Weights of a small mixture-of-experts language model, trained from scratch on English Wikipedia.
Size: width 512, 39.9M parameters.
Experts: 272 GeGLU neurons an expert, a sigmoid router.
Training: a variant of SOAP for the experts, 407M tokens, 3103 steps.
Below are experts of layer 5 (counted from 0) of a mixture-of-experts language model. Rows are named router (the router's row for the expert), down (a neuron's output weights, with its number) and show model dimensions 128-255. Each number is 500 + 25 x the weight over its row's rms, rounded and kept within 0 to 999. Numbers have three digits each.
Before each expert's rows: "raises" lists some tokens whose logits its average output raises strongly, later layers aside. This comes from a sample of Wikipedia text that the model never trained on.

# expert 3
raises: "ond", ".", "ade", "ous", "ir", "ity"
router:505474488477515486515481454480489496458527467491512505524537481529475455505509527509488534486518532535485516535512484526544464464535481487474520563493490546469500507509511541498464476484488542524509512464535506497512504476485492487479506521522426474496528502453490519507517489549510506537487446522523517499491501499517485470448497458472527507491484529521476498506516492535473478458540
down0:548511511494530527513483523506495490461483481557473504486537511487481542515533472486508477527482519499453508458519514467513490471486491495492550510475485510516499495522521520518570480501515512523530505495461484486541520492509479446513502495492515463522490513494461514492506527462529482492509490515492487577504489537495505508458477528500461503473494459512489497527488533502488529510525
down1:480540525521520529487508483493550527506480479491485517481485489515479474466500468479507521498471509511499460516464482496501523516514512490448540495484510520490505517516532532512461511508528502487512491478459491520478514543489492418510528498485504512497529509489512492520520462493490477573567507505492457484481505468494483506512492488484515484457504479473512477508444486501493499569494
down2:474530515577515497468499496533501454528516497508518548490521490510501496526472510494519496481482485506469476533480529491510483518496514509492508486465498469480532504508428488525501509461497465538490549465482490515534498525483505486526484524527509530522430510490568535471468494502479545506495525476505473466524512499512537502507498520501542473514569509508501509551523511473517488454476
down3:470517508475493455499536519496495508499511547498488495489489519520497517509545539509508513497478509552528487487478489510461500469475416520542507508494525512513487517537515488499512523506538458509516488474535508517483471490509462485485502499514487517511464483537466526518470488528470482493489497491498503456440478499452446482537472535474511501472530501537486510459487493508518512505511
down4:507540489491486453513503459484509474537458535482512511533463512483505539463461551474485494448491550508524506499477489467515541516524521501499521496489518473456488482524509525485511511501466501497509503511469516481510463498522549507514509478506517504510504537493488480491509483503484485461522522547474496528445516491477504497495497534506480514517462508503496489493488506482478489474503
down5:515498499495497461525565511494483504501527497472462510487531517533512481506465484533529543457497479488516529485474503511492450538493524550492493524488519491543532518518515488510481509529536475512514500545502496480472526512481475465525541520515512500493486523458525508495444470468539497475507459513488498490518578506533472476525525509487470514455544549464502514449481538453525513514500
down6:472503512482536518556487449473507490510483488455524461501478477514497508467506516499490546524500538529440526522525481516507495454475534445491446502493514481476478493510510510512489480473510477482513517528490488450483480537500495513501450497517458509542473497499485502479501483520450508507511469467463517492514502519483492513541465564494508529464522498527532511498482528490493465490478
down7:550509490485480467533513493507471486428505518534517485475467491498475522545520548500484534525474486486493486472481523444504458552485483466481502503473476500503481510492517502499548522488500518485474528508542566494501532493516513530522444514525520513502487461512511509488492527527495489535481516525470508503527507481508539496511495477549479527488514480467527521513488529514479484467535
down8:519453505540540514503528506506520478513491524508485545505524491530449534525563489526526485518489503511504496483529536495499489529535493474478483526498520501503441469446499495496470498498498476510454489479504499503545504521556497494495485479534511480500510516542497503505489530464467496500507505477547504505498525504466480510500479498494507482527515494497511472491543519526509535495497
down9:514467462492498512523530499522493471503497495487474490492518460504472503502472506528459505471517513510501465535494515481526559479466460519509493506518483495530481473562503479488458496544520514513503488503498499507499502536505534501474460518499509479467501508521478533510464456509497510433496490512469491504495499518502499513475500476478492482510509554502470504500477484526519536518503
down10:486504515480511489478504525491480500511468553477475513522472476445472517511508524469479489473473503494500456454547511479481490504510452493521527500506492472500556500547521442505500508470502496517536489501471574492489468518493485479496472461494475534506514496513525521570515477530491517503477457483479451508495517503556524477483525496475492494477530483483479484544498538513503480474517
down11:524494481563501499469517510486525481503544504504501469545476477537493475525519505496458466500488494521505505477476513511498545493510472506519531480537542554499461479492474510495458487561501496503503487489450494493505490506501544476512525521499517513524534499486469529458498497510487497517506523513471502480494496512495494531516506529460488474518548487534529458514487481562489460508487
down12:514493524519498435478533538533490505484508499475507420499496467529518498543520516523489497484448520536505493501462491550479470493517552497494559500525524478500487516447495457484481535495525506489541514503447498512473497516505509492530502456472481477522503430471530526472527493536519507542453489571489524489489536443520466526499487482525556524472486486523496497549494518501532501522520
down13:483487484537446542471512517532511527515487485492482464445484453502513503461507504509470523489472507486485502515499527541472527495508494474535501454527528525508525507522495498484538529510521495466497517537516471487533415520490511487514509552488488533532511535486532464504502504506545460510505543481531514524540498496536507501508519488541507534519521533503496519531469521464462506487492
down14:514481478507466488473500516506478492525537469522513520545536484483503480509471507531467488489493497501501496579490452490542533479506443495468477514504494507509477489535502539462508495489507489506525447475463468529497521529512493472487552485499469455527500472497503514478537536474473497452568491473472496510522495501569542483495512490507494534538484501473502512506519456489526464476521
down15:499508496523492516532537524543501483507480503511448515496518523478511489504498529487494514477493517479512460522515502486474490497507511500517472481457498471468512516496495525481461516513469486436515535521527539474531507496446476523559505533494515531483555517500478522523495540491519469485519479532483508502499506543510529460534493514492500533517499490490530553503457480535538488525501
down16:539471510511509518464544527502533500471497488536537487463512485511506493495466496518511492518515472505526511497492486499515505537542446518533521493513503533503497472519487529473501470469476480498484507488515502525512485529493520483524518474522492496496526530474502514467471549494521468498474486449500503508496508480505495518480490542551476543528447502478484456497547501488464490489516
down17:522507485479509470490503508481502525504524505504477538507486500487511545514481495482506506449506504516487513437464472530508480541512535505562556494510497492485475553472544483524505491510510486469466557554486488475502518500475510494488527507513483486530529485473503514546445528516528482500498492487487470501503517481501477485513509490515516516491501521497482535463517498498460476486511
down18:484525510528482522515498441485527476513482472527467538494477471551488472484474509528545456516524495511510482466511461524531509487534503475513491535497519526546503472504495541480501524504462488498528477496481467492489523506497488504508501503476439515493501501546473509493540489499535495520535511467466453482498515507470528516487520519532511465474471488448497448525466476553523471530493
down19:441501491463527467477501489508492472461556571515426516555492500516475513518520453537534551473471531510490481520463493475510502406489519504532482509527486533514488492522500535459488477498522482537465465504494517523488481493473533499535473509469520499474503444482471506479487480491496473530480479492508526483490489468450518511526498496524517468520506500462491504495500488474492502512489
down20:522461495487496494513498526448516480519524508505499488493498499508498519479474504512527448517496488504522527505518500519478509477472485499565520490488492515488545497468472513443520476454493533465495529494467491489486417504499480511576546541512498509464524517527523513506473509521474502505503463491558502468483482474500466532526503516491511558551529514511519478537518516521514529489489
down21:496520505516527481500459493451452499495534505453524508497545473521488544487521502448479453504482490507540506492492476515466492514509538522517499509507583536463456489457509478481515471496492472508517525536493482480526511495503466545519540519491455467471518515463458490535487483464494522502507496490539519544541548541506481495485478537475500496507509508462449477503507527515549506462476
down22:475486516505489526500532523490509522533387519512497488525505470522481532496497481492505462495470473532500470498498504533515494489508472506493454476476514490489479532476517506514512522515515508495500479492459515469484504528533501478497531456532481542468472478493516487477485541534519533481493550512484461489526499529531462435523499517494527528477497527519468516507474473507484455495496
down23:505494524514469519511555524473521486509509489469513477486457510495521520509508489522475541503505514543499481521486525529492502542467485518517495493478514517483507531517477457483495480537453526501515477512537502520465483497509499448500494441515476523520548494511482531479440503505481522499463559533471518510517442449521530484497514493495497478477535451484530522516488516499522502518495
down24:477457529488489470503507511515495503501494506522522513521500510494488496524473520489480499473480476500504498531466517502436487490502447527487485475469478527481472491468467494549513551517525510545504493483553482478492523525506525488487526527508452485482475456463504478523540503514488518478490508509509481481464545499475467505510513465479502502530486498469509498499510499497483531488495

# expert 5
raises: "2", "3", "1", "4", "5", "9"
router:447479460452510518481494504511496471475547530448499482528495467500476505507505496544488521469544516517488522516511463511515499479479508471506520492538478531453508525510505525515462453509504541510477513509508501531501507486513514512488498515502475482458518524479521510510508495518512491547488480529451532515516518509519527491508484514477492526450522527525469495510459497492478478454537
down0:544478498525506499507503523514488481511467520478525460526491531458498507493498524491458484543511497515497469459520518485484478510488548524537513530516547529483502465498435476501521505478520512492474478497459504541544527514522515537507516466470488499496489498500473513485523501483490510521531497538502487505499501521464485495469515515504498531540498488489516474523476464517545500523525
down1:522486476522512518533456519503482503493491505491480489557505468514509496485563559534472523492506512462493510533487509533469494523526477482484527475446512494499491495505494499499515521510518508541512511494542482533515477561533499444462485480498531534487550521480503498456536475489459512506487480531515478506482500476499472509498514495512501492464502456461565526495451518537500503507528
down2:535488485470492547501508548510534554490511513486524543482468476476446505506537513474502489485496508504494472511518493532492490497495495482513477514536505491515498507481491449439507495509460513507500495528503501475481467480475517526483513496508502485486495475470524517510478470476503492504488497508500469471452483495511486526536528490526504486522512463474499540497514504535507492519495
down3:471534524497505523502493499501493500536492468460473554517526499475476521454474485474487482485486484490514497515461457478530476495536508495507504497507473513545519472485494485495499565468537523476515499524492500415524522522495509481452496438534489530505513517452458513486508485482506481491532528435521459519470511491509482473484492507484482555485491495476498494495501514560470486501535
down4:482523512476546529486470524527544512555483525485520508510502468540486469514490531478479472546509491529488503488504491473542489497511493519475502523499517527538508484555483490529495522467487465509519539502515513493473494496472557454557480483508479512489542498485496480474511487540536507477519479503515540498474480536507509477503459543499472520516463481477505514506489473497559489463476
down5:476468521500470490488504505480466504463491486495490482489505530489484500482492518469472511492541524492511510440516510533492531531512522486479507518494470506484506502474505505462547527493563502484520497486484537456556467503480488511502530464498507562531506488491500471507513458517509493492485506516517545494531507508484491472431512539501470470474478506516462465532513486521502547508503
down6:507518516482501493503487466558512490521523471510476474517557480502479513504486484435522491529531476500453492465470473486500465483495532517510531480487508509500514542492521489467457513480483486500519522501496523523477478514449538518517520517496492529512543498514529492462462484499478533484506520530518481550474508510485494525502480473462517496494518483513501500479463522523517512489477
down7:494526546501571473484529488514521506493508462485503531476474487480451514458507493470482511517495522498480533473534517523498495488495509485458474531483503509482527495488496454487511522523480514492461519484465483500520466502524472504512518481519480493436491485479509480554492471523513550479499460540507483504501504532467515537501477476491501509500511533516529490495531481481498506527544
down8:472471550484532521496487474488523510468476513477497505493519500470530498478479449470520521489522527533524514498455518469551498484512517464486511498464513477455486515485508492510475553538469500470475515524554525473521512509496493458490483473534505505517523508486525520535508563472534511475511476499477537528522521465432460506476514521548538524503476473551512493548527506508467531518489
down9:474479507446470474494505449499451464504515484491485475464504451460481519488515467489522533537485500473529511437484532529518511491457486484479486487524467533533503530527495485490500497456524502504523511492479527521479471491465551545511523491477474529506507457455492477526518522514495480505508515530470497487533460483492498504482498477524515476517550510498489524489484509523490495485481
down10:520490451467506484517507510512526534491507499502525492475491475502525495514529451488464527510494511516488461526509521467456532482482544508512471526531473476505543468487513515487477494517492488471483475478494477514511448498485470515509501461563508524469518542495521531520494484439490525478495501455541513479541481501478482455499460547500496523527501507522444465492479510496486503538530
down11:449458510447486497502519508539472462499487473548510493465451480470513501488525476544515522506478526505542499508499491528491478483504494523510483504514486436535524511492488501539501509493536510495539492524503482496487479503488454515518514521507443476563506560514501473500488513475457502528468516452493484491463512492531513490544472548517514498496477458464466525465491486490496509552479
down12:487513463531514504533516514468488538518532480485477516490556503502548492452516510468453487468510487485517511513516518513515476503482505527509510503515531510507470517480497484486536526528512521482486511500495480529508478477483414525529507521527482434468515519488503470482505509470504497496524458536484498474505516473522479509494520496458517506521505489482485523500496491526535468508483
down13:539482482505491501505470501489501520515442500548459494495497493518482513497498499527490505530486466488478524499459566521494512462540456545526554524466526472506481501500512497459460503536479450476473495529493531463520540519528529488535514501524497480498534515524478519525499534497506491512507453542511537480526523487487509472536486457511513473518479521477499488513539508503485495463499
down14:516527510486538466484517445524500504513474505513485496515496455471511490458510505493524520486552539494493488463492515523521492491506471486507543512471480494517504519498516491509461500467494447501513487437509481497478470530472505532478501479467439551509531534496500526462485465498517517517507471472522514505471507528484522504480513505531443501470506458471472467485501534546460536493539
down15:518467529478497499528500446529464487534498492482464523456452515550507519494550516517531492492539513492506513473490522518471490495492553479502498504467533520470497496537535503474450542499510511528449525515522553475511531509493512523490463498467517478550500460475485497489437491498516456531501506474472528453482468553525506463461484506504549506477536514509486519484527538526492483476488
down16:518473501519501505462493518508478488519446463523479530493523516471536497455513460486523491513498512497475505441474489473490491510465511469518452520519510467494512472515516486512516482482478527523495463504475487503472510535500486478519471507497506483492499505517498516475507490514481489527474512488479502521466473494514562516486494514502487478474490499504518492509483466501457514505463
down17:534511481556488453477468546474466490456467473479503555494498521484528478510486486494504538460503506548479509532492556515513503505456438504509523411497492548482485497546475462470457502458455505465520506511525519507496468435532474521545513488443500511464505508531520425505506506535487496525505544527466506491495552496501496471471504508520503508492448496500492512499492497472536531487475
down18:483540523511459504561501476503475482486492524504471491495507495521486501494504517538513537527537499512492535480477475531502454506502448525495468528464491500508455545492526480514522467534475501495493487492545549529538444520518487491410508505515473526495538521526525530519496540511515519516469479486482500473549510482528463548487475517491515451490482492509550511515517495550485476539489
down19:527500505433513480494541500502542492489507528522544486514485470505497505506496501491567505551478507538506471479505486499518475529492533539536496496489503459481520483491476450483497477493482497499482507496496492506480516523522467483508553462509549542480487494482493477537532517469496502501478521497555520486516488498495535460475481475468502495467515450521502523461491484551518511479481
down20:512496493527461492540508525453543487491505530499516505530483523465520493501461478472518470447484450461484487467507513479515475487511494508558501497516514471485519477417490480456480517534534503496479491496489486477538524454503523490527515455518511499471475458479515479534514503527463543525498471485510502482485501530504518465523533527500490483495520446472476483470503484503480508493483
down21:525514455531504478501491530490528527502513533489568508529481494469524478476464485495471516510492493496490511507504474533505458498485521477527502480519484547474493458494481471510498530517491496530487467525468531522542511468477490476489496497506483552519511508477506521489505502495495494493511537473483507518472494475466515515502500472483513502489493508510534476478512515510453521513498
down22:509477502514504481493505471472491434483478485487520441526502489447483531493499528484494498510529482483478511441553488482500526492478518463466443495459534550532507497524444500506504497552471489510501486502429521484493496496497502513508539505549475492538483554492470522494525484526540484490427520524505506511526494480440480513494495492536526452478525498522497496539532490500505456499501
down23:496499519515521483458469534455493477485452464518499510489511485511507537496469455488519491473506485482536493499499507482516495560440483518518497485530508513496540500492553532519495514534477487499507519497524519485477469487501483501493459500460481490463452545509505481521508498493514471482527473523471496435484494536519515494487526483493498519450519483532479499487536514478462511483494
down24:483535499485524531504523495514457492535512486497499502527454470497487477518496546524470525546468490516477515509514475477537496515534450510537536515543546453492512480505476494505440515470540499516503483540448522468484518473523485422505531499482518524486529471492466497527495524542498439515551485506514512526505511463527420474489488497495496517544486497489529519525537463525505530474520

# expert 7
raises: "s", "ed", ".", "r", "in", "ic"
router:486485465484495532473494477495514496478507505471486487529485478504454494498504504498508521474506517473514537474493479504512500469504491475482514490499482544454480508497508515520437497464494545476499564471517504549505499516493514510506513505493471473493487512455534518503505487529530529531477477556483504538485493519525516519482519504521510498452519536551463499533462499486456492462520
down0:487525494518501505509530475484514518497496496512541457467444494479513487518512492497534482559525464494527524514539494530466500495508554547491534489504523511496467533454519484504521497469473476465485523484519499483474544531478536461519469501516501480539534527494497469542510473521497472452526472510546517464506492513450503464496543473493474499477454485502511510475464464501520537471508
down1:513485524472476529476530506509484481473517442467466503460473450489507493480464498502523496510442536485481467476495490495500519519508479492512490480510531504460553484471542527488487483547502476509493563478459485540496542505512511514470550489524487507504503507482499484532502534518509527535501504548485483521510542487555486528500481491516550483470539518470512516506546526554470514484499
down2:457516499520533488520526542528461500524532493490529509515515479526481535525486499464475488513520424499502476482488507506456498450510498515473546477478518481503514546472479537492476476512493502524442515462472468478510518573494488458525466504474498509503517505499491486473472513496479481505502533525502512537426494489459510536537482484476523525535534503470471482523511514516480538484499
down3:528454523492481505517545512497483493485490461435509514477464539487536528508521510498477493503516471506426518481476550527509458499528458467522485491530565471497493537478478492519490463484537504488509498507504464500472527546522523509484531527507501476490446486439511499540489500488516533490486498493516511529474515443514520519520509507502531478527501494476490505512478517541489485546507
down4:481513507470485523510499500476548538526509483444527511500502524493497473516501511485502521512499456469502483544526539506498508460479471484488490490515495507485486499505484474472482525529547496498498520537524483520505491531454531535516519500513479463460478455453526453499540487503531486507509503481527480487489477494509543479493485526489542548498507477496478489478467558468483428480522
down5:512454517506476455491463517508497553499478505478487491537512531475548508519477437500537520487457529503482513510522505506461490474454500473500504504511527519515528488485491495485512510499460513484514511524510512536480541474485535499528477510503499488485506517504522494485481480450487503549471485500543470504514485468507503559512490496511504457479483515513500521504522477539444467516502
down6:500508475485490483454467473520536540550496484517528519509529515493513488503457498500521499514541440496473474532483523454530523481528494533494502482496488518511457539500491538498447488509513516514469466501493497464489488486491497526538508555478500504477506503497528545541503472479482481514525524479543462509454499530477496502490533506498493469490473511483492522489514508535502490513476
down7:518547495539503513478514473500496495473522502531510523490432475497540523505496484497520532505530512492519551510494493458496462535441474513500500469420519511543463486508535490492511464501519517489488494481510509471525513500510479504475486492481491499487530523531500484542468470483500527510493540486511539522530532501501510519508475479487510461534481470506500496473538532516487525471483
down8:533491487530511500472536464469506460482512485544485532492490526485453526497493488512501503510492442509532501484476532535502478524532476525452464502532492510477511500503487488526514511542499522435537537518516475519437476515514525466527490488522523563497523476473454486504498486473464519448531519443493457536468495491496517492482504516531543514496534516475512505523541535492528487497507
down9:470496502478506527491505518503505528511501490531459513485506487509506509512469572507513529485464555458472492470460468519492481503514542466508466501504516505560465470525500525476487519503483513563489515517543496493502522545485524490466492504478533490490499453512517498493509485481488502463487502576504456513501530456525492434511456482507451479495512494533474508498479510533506486500485
down10:490481482517495497512491465536496478454498497503470464501521475508500497520465467498506479473502477545530469520474505524423462487480468483507499489467518469497483480523503499472456507487477515498504499490482502500512523468467537485511513500498525515493504500483520480455496510525557471494536475521485479506504468448505501518499453495465446493490532546510491477494510560475472524497469
down11:454524473502457483509479500530513527497476502484521518504485501527478522436501490579506548532514485476497425497535493500504487495483475517527518489456488514510503497513498478469531500519539501496453520532508485494530536489487495513502515505518536513559526495499534539481554499538507517486468443448510496501493526460498511506464505523465529525488467526488503481434480475460493460513509
down12:469454488523521521481485486476523525477553471474530528488516522477494542504499490487525473502510537523495475513508492530487488523517515483496501476497505513489520520521501486477530525524526484471492508519489516508501502493501497519485480514521491469505506547544544529514488476495506518490492480506506474517491509528518448472499480535519474503518478493466526512461495502530453491438512
down13:510511525497495508560444504515503484499523486502508476493545479482499512495498500519499498518488529490475532519521487453441490466489494508536499564485477503507480506457504504495519475481468499538524523511453490504494497492517498515500518512483510521511484475487455493490504479506535431507514473536513553513504458491447520517526505492540492535516515470480518457514548510561507502488522
down14:471540502483514509497495469449525516515513503504500460492527494501479473499486501480493516518532501513523491524545479465542518440494467492513508518533520521468509481466501475496482496513510463506484554515488508517530457540476506518508484484506519511426496480473494449484535520531468515509514446459456472482555468530561511510473515557539475530482496526502460496498522510530504531495482
down15:541482491504535502480567496456483510487481549496513512472519563518518542506467497542555496539490474502507500517421525495541526512507520508494463495510499494521518495536496455531537475536502534483520462480494516506477491530576515503508515554515475479516527487469464511558506506526484485471513526521504484527526494487510509506482503462513494526506524501511528481481514511473504489505513
down16:477529506544515476529558510514477537489520500479497486471509482536458453506487456488500482495477515496522532472507503451509514488511509508495467457526519514448496511508486475450530518497480489494465509522499495475522516517458451530471513550456473526496496493480485489507508511531538514514501499511442479472511527496518478507484503517505500519486527522519514486540505519558519501477516
down17:483540476470509485495533452503473485486509493505496516519520436474473491500468526486453459500511476504503423499495473526491457491530494511532522512505498481512509504464506505500559515499488500517487494466502481497469483494543525484490527439530467445467492521480507463523457500503480543549544437501488483464470488529519509503464508517495495485523558520501486489520501507478511478502501
down18:500482497516507487500469521524529528494479499516485496458541530487482529488496478513468486486517507583469534508502482512534448484476482507507446509500499566519501496502510502512515524523530504521487501503535520519479475496489515479473516492493528480531534553522499425529461491509504509475511507518558476452477524507518513475496465520483527545502542510464484539520502476514500513513492
down19:480477485495509496485484471542514517520498547485483517530483524499528487484496476487528505480505523480473464486480538512529469528520507489493491527495495486500505512484550536487513463513501496509483488538493543511477498563513499557510472526477464470511465560471467516487457521503537482540483478467516510472537513494521506489509477493490510501490504463509499475528480514539542501533491
down20:492460456490511479542524486504519454485477485483499510478502480492505471509511525515467514520564495506496513504482540497486512476501483474479431518516504504490487490507505530501484505506487490503500520545491482456467494508531501495467482447505528475446539453529535490510485500515492515543496517510526503482516488503501500518531497477500464542458528485521484460506560484505539488508490
down21:506529518486525434505465486508510490505549562505508511529514468503474529529487503493495517459472495529498521513488560544543478489521461476509521547471498482498492489512503527506480514520536498470520472484518487516528569535493486507491468475473495494504502481485445550517517505500429475480493492545527518435515474538494494487517512476530502507495521515489493540493508486428516492516477
down22:495528505443475480534543467502515506490516474488486488494482473533443465515544468516537469520483528509485521473531526488519505423459516522516469522514535498482497521540510499488536517495497515485515477478510507515474474531528486540459465524489499527524555462478535495524492537489478547507470525494496516469512489510481535571480527482497513491470498470510472451564507509506494493515496
down23:487480484547510546526515514491494507449516512521473482486477523495500519531499552493474475491502520472521473505500519526450478480527515538502534460460487487528488492501540474523532485496468534468480539508429514513513498546485520481486495524518518516460525518479474492456510538514515540479517506534494470474524483518501502475474486501486541506524496514480467496526479498472517548537505
down24:531545470485535502497532508477503504516510532527499504468471477511518518522476486496483543507501509556483499506467480530530488515546496518491456490500486530482519521484519494521510497484521516508535490520478569449484518547503468542499492480498481509490505517446478523528496497475543500497505528551480528477511495528521534502435510493494489521527530483496500497481538529515487499502554

# expert 4
raises: "ille", "urs", "rib", "7", "8", "9"
router:486458504472494513450477511518509514480548490451471483528536462527481490530502552504472512477488508488502477549540469537499493524480495496489518517538481550443481513527501556495457492508521527503509511500511484498478543520489498487505484490504475501452512486456498508474518502536495466519527510537505533517478484504520523512452474496482507540476502524537470478516522506507453476484517
down0:501514485522467545479463465492489519456464517489530469522512497504517490522517487488488508467538516503517518492489514512462520487462504463511449490482487533492528525454462492526492531504480426498522492507533510513473470475487467464509491500463489482502497482494513498498508487495489508438497527493526515543474517499496502497521497517495494457481518495433502483516463520522557455495502
down1:516566493540516545506461489491467491461497516500442486523492451526524507533511523538507498511525439478519463517486501498528547508491523524507464449524514498528516486519474543461488496529496482500493504509495528485518502467539529512527491510509513552513461489493534531495473470515520472508514484531488538484482500525485516507453511496522506505514486503482484516468511490484506488482530
down2:501457514525503513516453501512556511504531472534485464485478499530555507500546502484509477542519480482536507484496487448530496487461480548524461469470497488508488515488523475469505510476504450529459489534506492505489515493457468504521474498526520494497471489514489524479510462506506500509492502570526508509539532492447496504453489527497554470517510492524520506446507511490494484490494
down3:484517503508492516506455470490511465435505444523461515490514533553474522544504506502471473490534488513458504495514503464532546493506481540495477499454506558456510524495505500548495527456517473515480471491528503489486502532496526533495499496509514522529498509504522489512499482517443486489516455516530551501525508521506486491453494522498549458478490533469480517518500509504504523506524
down4:536514485486491515534474545558507478483536512521482494459511542495510501503515514531526491555500531460558493460547506513519508471508516511522509532469498508501464454533505523520442516490528465512503498510504509473476516487515460484481509483492531517475517461549492486482508501543496511521510490528514544521459472521491451474461499509473502523500502460498528504512514457495495457469485
down5:522503520541489525510485468484484514504508519475473508526504468494493538499510500515509479504454496500485504504481508442537475498459536509503517507503452513515498492508535512473509464484478477521507513502485488505473514454448480499487481491496512515502451510515520490512556575509510520514496502502463533491500506495465541540551505473502491480524477518518512506493488543500515511483508
down6:506517517519485500516532503530492488449437495510487520448421530506480557534484519486432500520492500475467530487547495512523501486499483484529531510453523477517447504550499474498517536494501534518478520529517504527514523502503525531497519512488468448465473553512509464519483470528483475488474499467531495512480510456506495537460492534532518591503524471527493530499494503487451481472478
down7:499487497489492479486509504483530472516516553468506480479465516523491535411508491486516448487530525471522531527476506463469522525489492529523545529478508447489488518500500477502514521461535491500484520519501495532497538503479545486459493484515533578485537484475511514573476463539482506542496511531511502498461450494523467471469456516477476503533480491514504464492491490466531498520477
down8:532482508546494467510504465520463513507470500517527491528482516431483505513442496480468532484448495495437471517519508542488437512483513507467480447551517474441504497528481511504519515491525452462484484522492525491489495450485450506480465504462521522517481488515474496541523500496529507519501503527491499489471486475490534508526474482487501518584502478483506535530482541483486499520544
down9:503533488479537483530535507498502528504508453488488523525544484518498500513448505491520515500490535508541519562514538515531498478488495484497493485540536518474464510511497465502513532492536521488539493484470475506497501510493520519504474464506492507512501529564546556475479476519540467516470525477524536478531453535508479487524499508540516483525508477494485513487500542487476477494564
down10:472443503504489474520502489489475503466516434490489509538496495512483450534491478504503487515514515506470521509510497532538478481549528513466536517522505515476493468538526514493499525527494522474488505512495483535506451501462506449513456483490529517510509470475481511481481498513480533506526498462467554550523499511482485513491534494507469546460485509520485474521496440493519507486517
down11:493462498530473464499562508468548448541549523478510513486564539496460498510514483429539516461457484435441471477503468480466495493484516506490500527474536494515481495523506502444492504499467453541508485463475477484483520494477511510550520513455499490450541505514473546529508512505517508485523521477450526478523520508501512558525510509459446527496494435501536493494520496504533491508475
down12:497514490480460476520522547516532481504489491508502525514501492490472520461483509524494467525458475493502442476519483467526525543482521539520492476477518501535509512505472525476465466487459520494473499544486506516499534465492544496534490514584519480494524497469533500524505528532520474495480472494525497483523504464518504527502516487493531524492502505537502467521489517506538486474493
down13:551498470553479512474458529500514541507526509529477526490542476478510509483520537510447492531493522494505532532524468497525507530506505485509539503451505475502486474477472529493549496489509474486475516532536476511531546520530490535513513509486480488504466527507510450488464525514511507481484516481477479497520494494478496480501530466554538453483535474520481491505501467526499459481526
down14:481465481500503490546495490477502471515444497485528459518558486438503483469471499487508520559525507497446494474503488463486518526526530501501517494453468476502489507557516509520511489474454495522505502502548523505527511469493493455529509549485475482499460513505521539507520494472500516508453500484506513518510516519491508483506506491501501505533559490490484498494447505507479495500494
down15:472502459485527484514500471522441447490482487520506467495481478495511503499496467518442519473528544455495543492508493443519520493468492478527525520486504496523508541469539479512523460488515525479505540484489527523533440514492492529530541464482562496487548497489540523450520531508510506516466490487471468504507474483505468420487442456465495479497503492510535510519479495498542504470491
down16:525489529601442484516465506538481432526483467550527523535489462451509486478492482525452475536499502507501476493542514461499511542449530504497502554513474504478498506515537522456519523521577509450541486525495512535525503495531521469460473481483520514505506494555490515501477514503520527507496483494530519487509497490494527475524537482478482496516523529508517527475500498478500529477465
down17:463473492515526452531510486463544495524526476473481546494545506458512462469521502508475465474472501539462544481505455502477529505468488491509486483500457476485521538491551542494506477491454533515492471455486493484471505520473524559523545467524489478435448512511554504475497482472502511529495542495469512520507508510512484517500456476480487502512470524502542510508496538493527489509513
down18:519523490533522523511505509448474472483497469516530519454457505525481500466505557478478469511480503483517481494514500524465507495533462493462491522495545479493537526510450492450492516498492504462461520503483488519475516467470441478527506532517494521477480448494511457471507432467534477495525520527472491495513474485534530498539477494500520519539524444515495500477510518505569517514527
down19:538559494485515523506498479527529519494495506539550498468525497485521499519531527500538500439526493531497507467458524483509539496484463510483490488494427514515523467471487495481467456518486576463473544484522497495507523519446518541525484481500505519498496488569486522536521537516512500524475483493480503478509475506522503510486493474533509496510496521554475484459488508511492511457559
down20:501531490496498488504517465519531505499494492467506445522485501517510526540493451499497543495498477512469499434497537501525497525483518498562476462484493510515463481532515471487508527484483508536515504506495513468527495534539526493529511522525489478530483506466490508502505533501499535493483461553512528501514571526556483522495461510463490503518487485542525467522498485502487494464505
down21:519461506500479489452481525514493521546461529494524527477470522515511460494470449487495488470498450525496518527454511481477519458489522520461475531491515497483463502473509495527492527486483548524514467512477496504469475453484505492533507519553455511495499488476496477477507502506483485518484460488501462503489525562501518474470533454495488513496489454500491545476473506492507453472513
down22:505471511475484500486478486501510450452524478492521524511513489498531520499493526472488518476542518548523473506520507522500506537503476516508484529533525539496487490515443513510507468532497501485514487454508510520506535516518500501457544462506467529518499488519500491459485531502498504488484513518512497491492508583506511499488478527539487471534466478528499491482497483435512515445542
down23:502517534542581487478483506502481494538523491509467493525509500459515495517472537522486522496497542507498478511502513444450490525518481524515523500497515499505501516500497522511514483454521516476468494547503551475436479513526498475500487519465450534493486506494504516497526511487515518529469499503492484543525495479520488519520525536480523537487498454458475483484530520509492501468521
down24:495501521533532510519550502510488489485533493478524505496538497441508508475516499459492501487492539476524487474492513522498536509518502485487487485501508537497523537493505486497485506495480492484467481488549464461446482472488504487448547500499536483521529487492513499515513455476447537518498522473492498506510473497532500472507516521499510501515522517492499461499516498531485484502514